Weights of a small mixture-of-experts language model, trained from scratch on English Wikipedia.
Size: width 768, vocabulary 39538, 338M parameters.
Training: a variant of SOAP for the experts, 10463 steps.
Below are experts of layer 5 (counted from 0) of a mixture-of-experts language model. Rows are named router (the router's row for the expert), up (a neuron's input weights, with its number), down (a neuron's output weights, with its number) and show model dimensions 0-127. Each number is 500 + 50 x the weight over its row's rms, rounded and kept within 0 to 999. Numbers have three digits each.
Before each expert's rows: a language model's description of what the expert responds to; "comes after" lists some tokens at least twice as common just before its tokens as in all text. This comes from a sample of Wikipedia text that the model never trained on. Tokens count by the router's weight.

# expert 13
It responds to: Parenthesized numbers and years
comes after: " (", "1", "2", "–", ", ", " (aged "
router:525494536473484524533565493513423459413496543567508572545553528609547498590432456586463479481413448580475601524499542509490473447488544651531622501483486496508504594416457359478546484591517511447610531493502477411533569549388451496534457477506388490441485520592504550499517566504476505415521556432523610511521503450488532524445528456457486429454487548566486512373512523459563574507506
up0:471395526421479590420532555466488505552451521524581490528521533515433532633473557503455607459501532516436553551500415475495586602427376547544551425535436437477420407496463469474482577538513432563540480466490517576466495540545521518570438446578480531526519435490526513544505486436457495392482443468490452525512559512531511477568477454454566444483462468529435555552469470562520484475496
down0:489558525513559532516439435480516528487532537408419390566495484500480557415453473505516511490471468503563464499500504478435552549525512489522410424536563527513477570394510519559451486494602417562522495496477503597490471529543450493498535446433454476440456543488412468489509446543448551400515574526484514556464542501505413527507472499521602510540514498497496559431504525498512538448504
up1:542469495470519468478520485592516522513528539445444611455515522554429590414485367489474471462454374487444537552379553461467643437501572493566543418445527484483529468427481418537494400534547568553555600430520472479489551470487534416544549456427549470520563417548534472386457431451513509573434497517516496518476559440589474529475475559565491455458484489485516387440447487446469579425522
down1:521471494522489609516430506529526531458469530549621525383514539469500603488524390462421422539506543456511474535489437420500505433564502585510573542529556493581525503577430485462559513564526518506484490450572533419526538564506564484515471526469471500545618497448525517502510422421508452489545459535504553454543487516544607581540545515460410541370538578472477529564482484427552433471535
up2:538449513558549511541551517492457502404575450522561597535485570476506550557513479468539531487586480535551568484483469496545526474496521468511519504476517521518487449533472475553536523495570514521549447587532485505479517501605444522568550499554393501495422646501481593462542553531568518519418535437460584547533518483555502492583585518570485553487478563407509594474481448599476443510506
down2:438439499492474371454545562488537468493478487475441482421521549476516493542497499493508472490559537492550426564571493560468503551476566523425493553527466503512467538542372483504523479527606440423526439462484483424556472497498532463532516463508446516503546495509436487543475547416561500559437528632488409530445509497489544568402531573477426525534504515531477485452508463511540471580594
up3:493525497554521480437541523421405556509628637387517593518500513548539487478427490447482586523490466442512505492498409426463555490513477555410489463493560549499585436437507546487420500574582582515441536490527546456494467614426493493437529456532515580467533530496489511534429528450520559466527542525539511446469429507466591489545454597556458404470474419476502494457498520540506587455454
down3:561544590562494534555509440525551521457528442488433459492566463510443551492520660471448569463450474448444465452425492650501503544374567479548481482585574638493540466497454430538519533536474526540467487545520509521447512506515531481560559524491583540596558446439469448495415482449477501618554448425513593528485497559492465522473493557491483541514528513409475511529564414476557465493618
up4:383567458557466526447533427532520463433405471533481539494463487543403564504471452527519552545576477477480455525345526508480528532572449475475476551488494480475531373405506438435456506533529553499466527542455496549547583488466513473549429530467451508516539496419470504396470552451529527518445491506539559539586489511488478534578510535557539509494470493518452406480483489555507448548560
down4:523562451530534475518570493522506427588567489546549530604474481479532527454482540491440576536533558420476479526493419443475480429528604557467519561532543577462504491376509507445552448511460476546558471471446577544501428511537470537520515565486500496566460577442485521513553563569502551649567512483526593489593568543551541486512506482471507479529520499431514519510525503469494547537415
up5:445502450441516454523451392463459525541470496554542518475499386524541424506428556540411514576488464493490562450497570554464494541511577461530501415516467466490398478488546519535452447509543495521526455432399431574537468547569573493571580457402558489524414512546493540510535560527560500493361515491494491588435496549454513435607546511554473569564552510486525475452529526445489469494482
down5:484433571539551502533525424487497566525463467525487528603524493534503485474510480569453498560483545535540501519504560536486490505450513573467489483521507494438473495505494458570433476429470420493498524487454556502376546608461557409383494521485420360548522443432521513482543552452409506478414437584456539468457425446499476438554527589454522506421561431503555492456517454499536409439592
up6:425406536450506466527499431428442435489510448519533488496548477632430525529530542466386388634513571534476572510508584448453429519454484584484538490549471483521506570524459560502503450514535510420553495490511489478423456501470553539560572533468460625489437515421435502503499484493547542446549453505422550516514505475534452458527522447531494506449439474455558496484507492507549499469498
down6:493572573473481449579463515525536457526536564493472474516506473455470440624508522498562434478521508410500503548500533544491531411379489614472459469556589422470540538465435517522545609470493549585580511556510506478555465488629485487521474460488448550389378490496531534472478530366439469538593702450489496463510599463514446508489422488638522448527457570518531506476482481516578572428529
up7:522562530521528544506508449552567438415613494493517461446449507412494454442537541465527415498596590569444413513416451504537533493462439496342470440435442448432497469574605539486453512478410490472385401573474547483563609443525569553548504495506484473522526412460430468588499556479535454495495486417540512489617464547459517514545554505464501484597540460465491530553550523592442492463461
down7:546492459531516530418491478445625505594620439486520449542445554450472483472506553425482533485581550464499422550486465481495524510473404409429572592436336512524434535529504547491507509356509471514487513445536519532588534488475496507474559513596518506468557414479453467494412460613492449578475514450537466529439522524498440496542592453546464570556520492547560429567573502486463481452465
up8:494449547419525536516513479555514511436457424511519529511589584610549462581476412523519559531465506477404459523527539573606397480520404454502484399480548542539539570466522473521483462515482438594483522491480467469482466442544490443513525537507575550584502458448528481559478480427491484491540541560505506465428594517529552514557502555504501566487500466419469496544475552458499582446537
down8:466548548506514531526502511438542548563548483472457531563585515655541543514522620487469495434484436470548485497546454523517505496480505539472478453467549454608447566595455575484468501442471587510476467511445490404516408550549529415552534523627536514495503570491488581510627475519458399434456500496486471540499528500457552473439549426560480543519450466481564519531460402539495486444515
up9:424502507576517446535546589472463522471522573542491533473531587547546539487484579453537504509474502482494445441418494457558478472456498498582532566576395397463585454549403539422514509403527518494481511529441548544508539517419354465538518495570444521417511548498572555516452532598563627467453481570415544451454440504461430474490405428580408603510505490574513490464494617511470590405473
down9:501491540469558343508562522527482496404378504428511460486610515463577482571542525436589548507412454475550545490492472468495470505537475472479419542532471545450470421575507538462472570493495482473493463483507396563516534452527399490551478494563487490491491516476413452500542488508509498493539525553505510562530473435443592519590438449470499446494502536581572535503504557534519534472588
up10:436429562521492487582528575443450547453492461439437515492394592447512453565562469485506522472560481486464509555548462443533556453517495548528476528469513498528352536522521532498490570547509564486533519444481440533517505470510447503524481567425445529454483504401404542486455583459422516538516543521588517441389577459498490469599430434468517434508599510642386502536489525543480524564511
down10:477570491429550484508471473474541452537592430591538540434534519453454462421518425478528402504509596558542547530462467452545489512491519437484503601488508481505537447471406511437508518485582460511485515479503463498453459505551511455452495507497507495515583494546441508594407457459516563477511465600548504418445429605583551522381467531411412463489503545530546466487527478455457458485415
up11:585479556605516613501573492502478539535576467563521550473488524546415581522581563500508512517428493522536517533500490488502496492428487514461524484519399490470598542444536595448530536569521442468442485445416484518519525500505522427522521504500537495522521528466513625585468478544622551513546453490468521356623519463416503523562475588474480533438528433581535496413469514543535483464539
down11:463520566526539478524410532473541484518640572516459512422534393546537585519455578412475505441515592566393555422544552508495462469541537421566526535584551564486510501565395478489562605558529468589515540396502468499520552421470433439415563388544506474507291539490500473570462568529510586518546368462460486480489516552440508479459490428493496478452347537498614578565548429398522488512481
up12:489521507583491530498515491633494497501520584549483544495544483487422492455574604530502591474536509565505424554466459512475472356485528578442564432453507453542406550521489538400520566615462529498527445460479540493448448510576461506527535573527538504443493543506485520423517434406541423480587542499552410584510536524533466498516515611447521547510400476510490490497427449488500530438479
down12:509521527418467495452488434485433491529430566538590514479462602567473440596464462535458435435448532468576517535515569445522528431601522486630500504499511459447482537455493429513520446467495317496505412553583432516542421463496531470476504473491484524480552509502568611614465482487423500504512595415483556555510508489511461394582495412480368474503481443540540506583507509530510412467513
up13:501500496501477425490478461536419451553559500531495567507500495511494541486498519434492469564477467494458539562399444557506444577513475496488470487536414522599529466475477556518495549433438524378433530474524598434549595470487491419439543445457619568533473452583504514480510472513507570508451446583534608477464420560464596555466515518544559547443482586537518459345457546507542509516512
down13:524586499482502459540465501458497460491457468538533509396533418558591478554416587490560472533427532468489487556497542451447419500513513498496509451508572536511494450577453464537486493438551437525544520530493427565630523476573451481544505513475496471467419468572552548448465501408455565452534492527570540605479447446361447483452442496475584481481510590540427569544461425507572364481541
up14:427423448488531541484529498516484421471502457441454456459582512435547531457596441555468436490504554481501509449477553509439563385516481454485558503472525594504567478501389449514530498564519538463592494452527393513568567525446453473507638522504569449556404502537507507437500488627529482474529468475545526536423445480501558567458453402465599418498430528435418524474487435432485484464454
down14:555528496526486496487462471543547485490532489516525565467478544532495475417562491583473553414399489526491535478497439484406516469462484486484493492450599571520503557484536479452459542428481511443489399536502475529522469542555462467563523504511513512410453487550482495439507499463522463505482505487517566496482536461395494527471468488475551346545483580537445440404415458416524384551448
up15:625430571469559568522484502419625526535515524560431556448464472498485448471567523447591594433526615566478489486506510524466464513559617488520446444501407434580511551469509497485619446494601536451477485537493407476551512560426430568501497420523493489538590493430475553547639480576532472516508470548491506470608608516510512474517528488479454482533562475463522463494603608533538536559472
down15:448504493485460485515468679586500544424435586544492509451533480483455461551435575373478504561510480443509502538583441521477438551500476490536565389532423505491416512461465502509497501505408501433565498501493482497440527549623429448555458494475522464583448493586572558481467519534511380533537493583516564472533528446461545511568494510534490505474507498536533529499418556506469522427454
up16:522547487547493543429558602490456496484480565491549484512496588474453566588473499524483559469507494382451560484358422539511391481496479524499417562463470474454508430527452514474569554531511481515482565586543498539476575550517498496517541470488568563485504575492571445478559457515477502502519554521463495556550483426517466514522580471427441391485543416525553513453496527460539509482366
down16:480413508507377456415560504459509493400373510461541508501545591433403439560476426473458578480542398529414580525490463569523450434475453558547408419486535540494463514457513520527522477459495512486533638494539433515492480480561514556454499424529556581584507485439498509497498589497525601494448397481436595460510492618463467475535472540462520478417520424523498547437465520462465470515467
up17:488483458580573512524520532520491588518495530502512466457460446534537469507416544579494443525500499503543432570550483437479480505507490537562533518503484503503580489506473429523558512580544540534428612479423454482448493511507492485506482509530514548416532457496492541422526373476554616464525527538523419402548578463434505535517481533436452495533407516483582368541537568410537555610513
down17:558484493470516491525519410561505456465418581504556520511564445547478527435471491510502481451514559501550553483592467472533498540537532548514477510520572495549480442514490423516480497401506433426508498432517457555456473598552425400616483465490438536557541552432535460452520490486565479451502415544488579530576462468429524529485533448437523542534523534453458447537568481523521544528546
up18:481434493488581546525517485548492472478557514633507403415516437536542515486428513536554566419365542578562503500505456530501561518561460443451525568465404477533418490448494567405461463522527563557479492491554467536500543544555511499544579482559459495490451546512501554548469451465549492494530459439422421489470570530427435429487496515471520541402505517622485499534461552547474517544555
down18:445508525580516516470583465373468535515565442532464562519492568505535474538601424550504566476635439489538474515599474448557496467553492565500560534541555487556472457482500488507517477486434433442518518445485538504470495519474485460501529542483441472496435586368502466501572532432539548544541494469518450552577454445494481496449548389508422438485555440443459512510599478531452610422422
up19:496511481503432560468467499535481519543494598558506417457521544518436526480485528538581457416463479489544458490555462545522452490479391473447561613532505439477457461449588449518401502468511506559469500433620452566505481528558487392545403524546375395482498560443435628461482475486515449448551514438481578471547540491466475468518452636537453455506451603516498423589448440445552438485515
down19:487456469443494500591487578513461536482533552533551488479545459545518610478550545488467447542587410584558608533431473581512521514457451487587440495506549566547480507518540594486412462503475565475503448543467489533480531449590471471448547539518499434512532549311451564502458535534525499517524564508462482467547575528413534501461477411570471572555425537497460489598464474542577497506552
up20:505559479487469468471619431482426529476513390493514509534566500506491473488497477580512475547544507433395401487509555522424491527544427416455532470491458438570411569500517508498463474445452511501508472409434507560506542507449461545490569489576444489446541573561591470536470555479479437507464539501542501435542432534456475546470499554560526583463384532447541546416506486445522579485506
down20:544579461476464535460537478481521469471502622484550559452474554578499624455528553546496531487447615522449424622515522499509415505520519529461547480568481431487453490429452543487568422586565436505555501557520543531464538469576504471457487549456504479470445506542446610478534516630441574590499541592536512528476410476479454458503507551475577453567571504552506419528459475548501380516427
up21:530528526564427497448472553499474427466591534484649536531591486613501586406458534495600487506422492540469570518477448539433463416459526526493543442521438482445540526473476472545590471398526328565478582466468478479556446418530524469434488536552555478528413406463510498463461492419625459481527507504445553452512518536456433450487476497486490542532445593448478535461560535457544424577491
down21:542623494505444552524574548484542486467558468567589507453570417445478517462451455505537466533494435481439527559471451487570559401563509509552624499519507427543463626546492463433414521535547505529555506499496564444419395491572415494442485502536530476528548487445552553494456472464464475451491472497532589572516508509514476465515479546490481543563503483540510535408460439543482485453396
up22:489606497452530554448537497518475500538394484477504357482517525486483581422527514497464519456439495487473437524544425496369465503490532445487528515526492461481494591498464464475506457436495565480466539537406523465539493533524498558536514517522523441483551564543530527586518506574524505450429516490523552528460410477552480539506500409421480438480512504530572465457498545571430431507500
down22:513555482537498488455494505533524447500455530463471564441522385538540481481518562506549508560576442453519508541511521521411496536506516442521481498439551474444471516511521522495496449535497534559658438562506563466500467508474345568449525464468513533388494561453530535469553573491468542473482493437517491491506493528624517555469484514464476537486483469559572476560531407521532583422539
up23:529357399531440465547539532506516525462421520559464521481508509406592490505502483482488549408603478479478500418416480465427525491543442545495544454550517449517470495508508479445541421524465482483511430470534526520594526507590521441603436407524513531573514498480461480515509514554454545521547506550497495505499531498493495586561512553597477617512525578439507579477482514593436551533423
down23:447489394493555611439483449432512473458485455482551465498563522470467404435494504371566577499411490530539606549545422528480539471450415405532527615555379488450429474569485503517516485432594517519430523452488560490509567497501566457506490506480568478489549442505500400490565535487468437500524502403436547579474466451521448521500553511497513567504579481436514599471527462541555513552419
up24:630544494542558508485541515538439556428543656525466489513581579542449487498528565572406502504522509539473440436492479540469456493602385516601470571452522566456454423532561414515462455525533479472532485474383451459476459407476472504412566415539524525520456505518501618476417532490606512486534508483502491490621640478531461578411526481488514459544439501549534642464472557420472578545577
down24:491538486541523452504476430486554526419454441459527474485482513529386539567521528537628462489560476512470390500524525509517488555530458463501444451524449473502458503490396604415434511429517536480566450568474474589573505503575579473504501555524531527484525513539556421495499433495511549409502508536508490575489502556459624523578487511459399520500447427602409537517521588538460509529490
up25:499540553490517474507418522390515449477500524509497507459526518446385495503503562501476459474481537538400679523423529578501484579530421563527342505534505504493457486550361510525510511467501453635455497407520542425579526494458483513545426492537564627462400497586573493538477430597556401566542587538484536536529561467530523506527498455459512390549496502427549490408411406533478466460478
down25:496543482476532463478459470614513488458562525552484456471461609511483491516463501474474536552530604510439435450546489560460529484489428538389368461542476516515532490461467420528479531592428401520442473460521514485487465537463508528498542507478560472540424466486593474625521467430473453386516556449534549471503438570439500420452427590482457533549410469431469519571531498439488493466564
up26:605459480625475531488494528551412456547433486457462450424346526414538491461457485506515395532550462506440536570515463338560490473470545507531558537485472472535607509492570464533509515498509498527436604487529567497483507667505461517470503480438499486545528495490485516498477476497551547426471548492568602530506439423609449446462521473503550526410462515481557508473482466473426508532536
down26:479492561497488469460501513483535592413478517400402449512420533447464519435518528577509476468522434485521478471591415530446500496518510531495585437492481452428464442514517422497468553500535509515453558539457530481514509506539493419445521543447456391538533560537418577490536501393440513464424506574537531550385465526476509630500459585445532380504443487476501508471529634535463569454553
up27:446424506414538532513588539475531457509509492524521463558456465575511484411505553530508564441378469492473479480435533458474532533500456554487572457530514509492516539546493545536504434547552534407486497427522428397426484454481460366543484519488502522452557429511465495529550542498496472473503592532455478520469514526511554528485406485463576522517533472492584482525529496547592542547473
down27:477463549448539544526557597506531467530523416496485560436575514621492431588462585499444508501400492480499469520562566493490481512565507569480462453508396565504441468548605506437494481528499563464420430530540477553441432491407550497558511562452508443515511519457559484441545587512542464476527461557483553571454553608512598478449444474501443448463515523533484489463516413467463469499410
up28:478378469473472486502556542488445423520455517510521574506421499491446460504449536522466472554515465499544460544472507409516498510504535486505553516502481546509511571402484522514570406549531468494521497555536531594594462468508569461483575426404577491451454517539532467487530477498545558464498464431479457503558460546583580499493493449562501481477540485477539502435546435499609472491477
down28:537530567510525448500528557455530595499440568424535581486482605463488420483496510508552524456502541530506369465472515495474493504543562519439471491526471540548487499538561456478548496441425487463498473493507440468587431497511443534519520490473490501492509567542473632474457436473496499554367389451548514508521575532507540466493539508463538410514507418498526478486467619540500520539507
up29:532553537467469526507513521506412549420490523424472534544612595525364507478515511502478463502392430511462426541577512441484443498454441405462505499503468399542449437562459368493505551501495613529495470491481487478410511600472418532526525501476446416490436604474544507509580489505504425494489552528489573432497485490520412566589562441479451589562397458568458432540535543542444459426574
down29:475502550519477519453534566456543494389507427561488503570478433494524463541451573494529503527445456510550455522490498415444515475482480509531418475548525578430573446502462485475523446459542553476483620435499479576540490514505509457501444508576507493433374510495402576495487596389504518501559437553435436455532574490452449512421526493527469472462402471467458521532439600584509449551446
up30:505490404450509494525465478478439491433578442494344549530469463497512494501515482445565465498582478481504486541489460435556510547403527443497423554460417572468541527509500454452550529566580536425551618557533429525505412511453446480528532543541432490460477536430541470455549446458549433533434416579566517491548515518443440546456486454466522556479527449514424403460465533477468575441518
down30:416460519443415514531546613528493460577417585589513468462468597521540515568527512556501559424576474510395390562488407452442465479442503403560479466477378460486488559489587506495517380528423493557547522536501398503568433588478527453448464531465450505501539460535614543538456519584539506513530495542514416543491508507535498496471519509361540567572575500454454549621505506544545504526446
up31:583409459475555475536539521553516486500468472524561405484571493436498558498521549489487487485446571575386509415510442506545509495535558466377553645534486553402413425536474498497455505420586517533497484524595472416576578503494499511526406511511488526547476416560459526544486510443528562523553440550505533560477418521452502511466518500488553622523541457439504597540412473513462527452503
down31:500512476471429463499572553512535504590525549461580543445401573493422640474452491563554474561443483479543544542512528491511496470553537474513526425449513456477492418468553495552607474638577455475464518570544509498460508474400415563437497499481515480490432529499466458556512464434502537563493455595557505460472444454448471525564477411505481436552592539525527441482469486518495385555492
up32:450497553478538516414482485564435543540415552554432490445459473525534501536510541520499468441485437515491575540524529507438568541505495463530503471512397489477477487422454567438574482604469536473523563435387490544494414450498437484535408513407498492395597525348480518488488386542523481489424485483541441533517493482519481409445539517512419548548370518460460474431460488452405523539493
down32:510561507492490574464473543516474483603540554528495567490445426494482472516461469474408551532576558557512472493552462590515536498510505461502535572472421484454479504434484499486435456507469450498502537502515533474439471524494443561452506557482501450515508464435555484494485506377533555474499521528505465543463474513503580454462530462449422505407545534456426547478539498597537535552409
up33:503495562557527503602607494511561508519489563455499490495519512473518526549475412534561471522463464435592497539458461495504457495507512509504415448438505438550575441579477524442531556460377468525487522556495441452526496445425592509372559439490469420514559463445517541344537527559441503449501465441469542497474442493426476518531498510483524508495502490554600546631408403421491456458384
down33:406581552552507420512512447571393461476429534495529497439566605541464448476529462476476451461438533541515567464543498473581503479475508494506533506470479458537471542463503479543529453565478516553526461478542552595478433481586493526531495431507537527555476470507569488537445594437510471356544526509450460610556453531407457533417534547538510607531532560525468568497498530531568670579465
up34:476488466559545488458513480540445384491491511568517534456512533498549428447497440553481457479489519392522425439487582525543529496518458540515501453555484480544615580376474435454440500571555577544441503441507518512460584556457439513549531522462399503479482550497474497517489567474568429545519530417473586523515512420502450492530575550456554622445516462558460480447457455614521511479531
down34:463449412500482531539463538503421571463410520463462500503520495544535441512505508488426463509384551477456512451475586587509477406498525385510410513494430482467527489504523496444434520553506486519522511510519570501522465480564402612426462552460508488477531514475567472559505550522441548397532568453464530555570549397532450529439488421499505490450487466532506563498537513443521473456409
up35:519481464544455503516507523424478475418442516546586507551503604478457528653508521458374549536555453355518575567487434514458421514558449532480488531524465562448504493490417501452498501600479428537489475541515496454506507489515463523511437500606574565410504548496536555446465471537455476464506588547579464507488479512541557538487531397502440448545564493522475522452531519455502548502474
down35:522574474501442459516531415563524538589557448507558452519565495477557463505531377626559537514457493457456421488515454529588460482484445447395425516463483607463542447555454461460394505564502442532583564476518527499393537434466369530530535541575516480459625546566560474517599521492421406479511498491495512454535509544466472493547544480458569429484526528487511464511468537513493459483482
up36:458525564470578458452542501457587427467489401536399445568608486481562505526396529504489504540508493537524546521581548458483541462497573510423601463462453514518525593453547559469491442476531467514514496477385488515532524415470492455510493513488517569550490441512451524427500556556396451542497420463572500593526560452440522548488545502446513564519474551425542480543496515442509466458444
down36:539453521637392494506501499560447446565452490517435517501505417498544503534457460524482450539424547562459616575441485529495486450481559546443498529573557508544492480443523422403473538451472573610505458374474517451487512448484513540509398587543508490513581499503435496464451509479463408511569454494474522509459504544533463405437524563487477441535474463414550465534519429543465440561486
up37:543517534507463448541513418478523387544542597575541514597566531496472528474459472501412492496436613597481529574476442605526446565461469562603531535507468578450459476449521550561517415578482545467429434523481622530528507471446555479369564473504483435489487476470465528485389446387474516441521501493506505520472556534517509566508534493439449439547436484499526491554434516452503597546473
down37:603447494395537559640513418526509593423465517501447520509459520559440551456413442456535526485501506499551424545480423498486504483470516531489418459461571507447439499439587536566479468496493547559454472536429472494571437528564425486444537468406514506451578461496459500525582586488473544475456443580474527501488482499536568571422483529481507485510452485478502414524508531542546437539480
up38:507486465556516525564478481451564488485489495569503431651465544515484444525533419572501442528478466338482551483539478441578517524575481449521543433626494550567561527469476476428548566417580512616459434577416545547517515501477447498444440449497505420605577492528418565458458499558509577378478582517478476536575537494551508555497442442585478506541506483518515510537483523516567460482390
down38:446538470472498573474537504485550451433471505543570470545566487510441477485440481563396421506471475524435477500532409473504500492529518543493638510532510530531443562483490513511508501512580488535495611438484432418529530454584504424604543528420542493477439460597499470578503472508535549475503504456521497545445492480578490461564559520596569447510497485516481544444445541443503494579428
up39:513439515541551443528492531451503504569461512504479428438451559514570505543425555519377469442483504529435420563559475525505521529422519497446479544598589570493539391487541481530430435502469574490474575496482479482497536455555516446514565476458445464535459625531540417395490440487453504541535541574519471566479527525594438526558536492498518593474426478540525484407454559531454613479484
down39:621567375591527538549526479504534581492484583541546434451490539542494442537470424449482517527491529474508555499521473422506489506444608469531426531391557462466514471507562477514570459487512499460471421571477478420550524467561463442503450506522542563496467373461444424457444475397520598536394557553471587464475449513563529499490495482470488406553473515468499590535496463578498543503612
up40:535583573502557552498527536519433501514517500467561450473434525526498472505517555454558515545514525556512469447424517478513508411497400464581419527526496544496525577476486448538478416472521482554466573543426505504473457515466405420571546431551398533397530459556521604448494452610534529426569473464395470549532472445453610466532469529498590599475506434557589496536468453528497560466525
down40:527453512463536556532462470541451488517471524486537527470465562511566405515506476499500540518490535531509488505502456455512558541558547570566490531526516439511564509471480478483530494498544573526528488495527415451490481543545508565541497460533480476536467374461457561452612477544489514459488594471448405497512537479515604523506579525450477442381476493470522488511605563397499452477587
up41:506496512453479528483510448507472490478373588581541427403409468488501463610495376648520517352419491543504497419533552516553529542565482512459556495548450542452486540496540442482520457517515437522472489461504553458472497440506424573534483416525516440502422557598498528505509549499434535431553479517509478567497447453447545495528519511540513465544473600519524415475492448553508522468500
down41:429548530494524566549510548541554575519501543451450573476509508562419474602465572529431536514481544465530516482519528422404534442511431509516500516391538441435421543524479549596527533477477514503544467420617464522549508497538545471584465587501507546580430479525400528425591467446316524578500532506483419570559541507499554494572467472487515530455517441494510424509458380402473519440468
up42:572546492543415554478504526499451518499520530466435501519485477499477445553556547479565410517471506501578457436490503431528393422409570565494462521423545516500482506506537553548523517475460557443542492434451452489504465528406507553510543594470524433458438518506567516515453558522557365502461519473549409523496454505466538530495513497465558565441509445534509501435540450582483523522535
down42:535531532480492499447521528431478556437473472534452558534514445460543417471483509391501556342546440509467538570554596578463579468544437432434563589533573463463509448478550466564490528503410485467594375607529466487533559478394531599523485459474504518490433510564548535490542561546493557383487521449580388497488465549438574495499512474451409498429494492529550556579556439576489523562474
up43:486533506456431461588467471527497472505505453435512532533549419506448524556532452517481562550501450585480568526609484580563480566477507449455525491573460509514527550506468427453533415573494479411457510542579439483481461553475517525547496513468438508493610450517527496574522548492538552567453419499639615435551440522538524436551544511415536559516400493477480539443523495551492463553569
down43:516502494527539479621422543409490445548443472434507368532528528434414551576461439456532450556545534497485537515473616483382459502512527596510556532458532426574500502558412478514526509466604495456560439462499563493461569480546539516517571489453398568525498592572565404532505568463575396405481524499482481511506521550457439491511487521474413563628630506490409493531399457489492572489411
up44:581494461493553491484546544413490623481443546453497523468535600519504535547568524485449512440378467613486537542479558499526461440520567554461570506587509474459416506534432551474440448512406448514520471438501499518462542538405519596471478524516531560409604564540540444477519462445439554463502502446534512524496495596504428484618527491477432508494455407533440423509517436495470454544515
down44:549452460479576552469485439465434489504512582546474535564439473452483466541585517564461518520516476477487434525509482537518513586553510475543571418538451353523530447439450539518528493490440442544485485427496612553515477502459497537492452559443492492454452468414478523556516416554481522501498519366566478469402551535466460496551420509477532501428503569475525503506432539482474441478507
up45:547490579454546473502484542498600557473498493459521506436507518455505580427523526531454490486493564534624407501573550514483536440455428476477444580485425394507552455430438597513528504520422526580467509490454566544433486516448545407492432555525513470537482515524462553454538468477451499466404519582530537507484524563410504549476481537434472523499548484456535512488407547425479533452441
down45:507528529521424500460472513490564478463586512546517477494465521436635445523428510536519458497504484453455478527425442646466562452528513418467532552483406450456537437441391495515516619587451386506481527515501582543464544505474545524534416483561472495511523586542579433552529497466513512506479532535503442614478414499620587445597474540606462373442470455514478492581555488533533484521489
up46:579534533475577362532506391547542430508466520525558485481500494433505522537503474503469497520467504534490472425427517500456411483586472437468546529502427408526454497460427531495517496426473470556504527473510465472518541463458520471553478428506542521534531569511476498528491508513480501621525527473454450489530539451519436460401549491450619547489489432381441417519470569495532505537505
down46:463574482525510387432456400535566425494484499437516433585469501448483564535475526572485483448507508577591568430486481458443514438584527496422525567451497485500492544520509494493578507484480506439446499502449527547567465461495492481585502485484467438426583475411495483438556464481385480537438483591504452517564527509557558522507535409532530454539586543503473436376386463497532426501489
up47:547454487537497487463525514504479479528565509548478407514548506543496525553485502517402467484500529514581528476501490534474487470512497511541430489520424527462427450388525523570639490495519450459548476467541483497509473547469501495459411548619530451484510480540467587456502453446543554468421546428518533470564529473415478503492522432466429514506533470494477531568442490439535522469512
down47:531422455583558457478512417467514532554578581486488505522518543523423493503453495487450589469484568504532479479502520505451577396522439516400491438509470516558487424474449488486548445479481502493574524475442464594489485407580430478548498578521564453505446555480411420451506480628463553492440465499482467546579340583545468466496600505458460548553431440483463532516571522549494533387550
up48:482555600542440451449499564499468635538447436443463450546446492460539528521524508457519447431532453577492527457512555449453551456518511562468493478520516463507501472517510516426451541447556571455500509410487473421423474530432461530570461471432453465457582491530485572502561456601475534541545559512506497492453554425532467566565450469507525418529490505456543478458506570549505432493409
down48:535480455521519541459553466489582449586467515558483541498407596497547470505437458554482443525439536499471426491551505524400526538484471549508446467549582524596541499437548493521388437475502583415445446485557444592440486557513540478487512550492438506494541560486482508466593491480458551509495433527447515507509511512554505536448439555586477511463497424591458549504527506531471494501521
up49:556540516434477518573474446402458469459467513450493490586479459535537495516525503597470479453497499531542558553535549466549414498514483509475542468523478614429556484466551477454536478521473479491487582436481431492576551617479559562424498516524553562476489543516493497468574446534504413418437497484641514507481514461495433520435434567453511482565456510500512589514460459541452478515502
down49:420483478509454522498518403462555470462503559450532615413496486503485539577578485474490423489482504528592547466552489470512491485438484461601527462497425456526440441472457466494553494442536538451476496508531581475442488492458520479442504475433480440636571553488586561540494507533489489445507487472509429411486503452442515457492521452503481573496482568488444452578510517485542507422439
up50:555536416535435405526462572440518501493467572426516509509416491465476525529407531568461518571501514497488508530531464519487551515459468453467436460500460522479430561513492404471461516536568541531558510455565515550472522374450449478501382475488499571580533493598549411513554552487617542481499512488491535481484458535611452525584558551409396489472609521453558494536470545523572524457439
down50:530470498476565524439597465497485455527593480459469570535506570609599476581551543517607479461545523429417470498501444491649453529510515521465456570554503579530453399493523384576471477544423459501525515556416428589449496494479504578393536477473484511456525442516444508487417415548483462481386513489514561521501405489591449478514494536407512501550524510515541543442540452523437476460538
up51:532511442593578437555656446558569562464501453442568457454551524505429440473553528480477483517457429463477558472507591448485479459568537575454451510498490519458442581532553480477477610437479484484539497511399576544573510438482432448441438464505499517503552570574504576503428483552504462480415538415526483460589493429448571455514567600536567502477478519512479479445507524523526422520426
down51:447500467503503409500428398586491513463492587546454516425438572466515400579525439495510462546531513476455459530512416500527477507531497494504568487477481500484499489487493433455567515517474474419497536501470493542501388507573486518518455529478441540482493483515570483603506500373529542496508514515462567412440436476447521513499518535426502431559516465505553487566454520449415542485490
up52:547549506465554484454474453507467560478524512527480495462535530564550548507545494546431571519487533449559438478564425443424449465513431507599580470543474432508483532518557463563400436531519546552463456435617503452514494491556530518555532478562500528560591488667463488433544435586547480471570599544539385420528500412438577560447431524452448502411456443612523548487455444478484518454524
down52:516514552508485506508447488487442529449530537521443414486462504538491384518509493416480422493559473447472491451451579497525610457529458496489479461461415519472511533472532548534478641525399413427499500558532470447489524520522532518504518506430509548557434506541474473443525519429450433534474545511420472517491487536532451530499445491678533514570449496536531602513530453420478505495531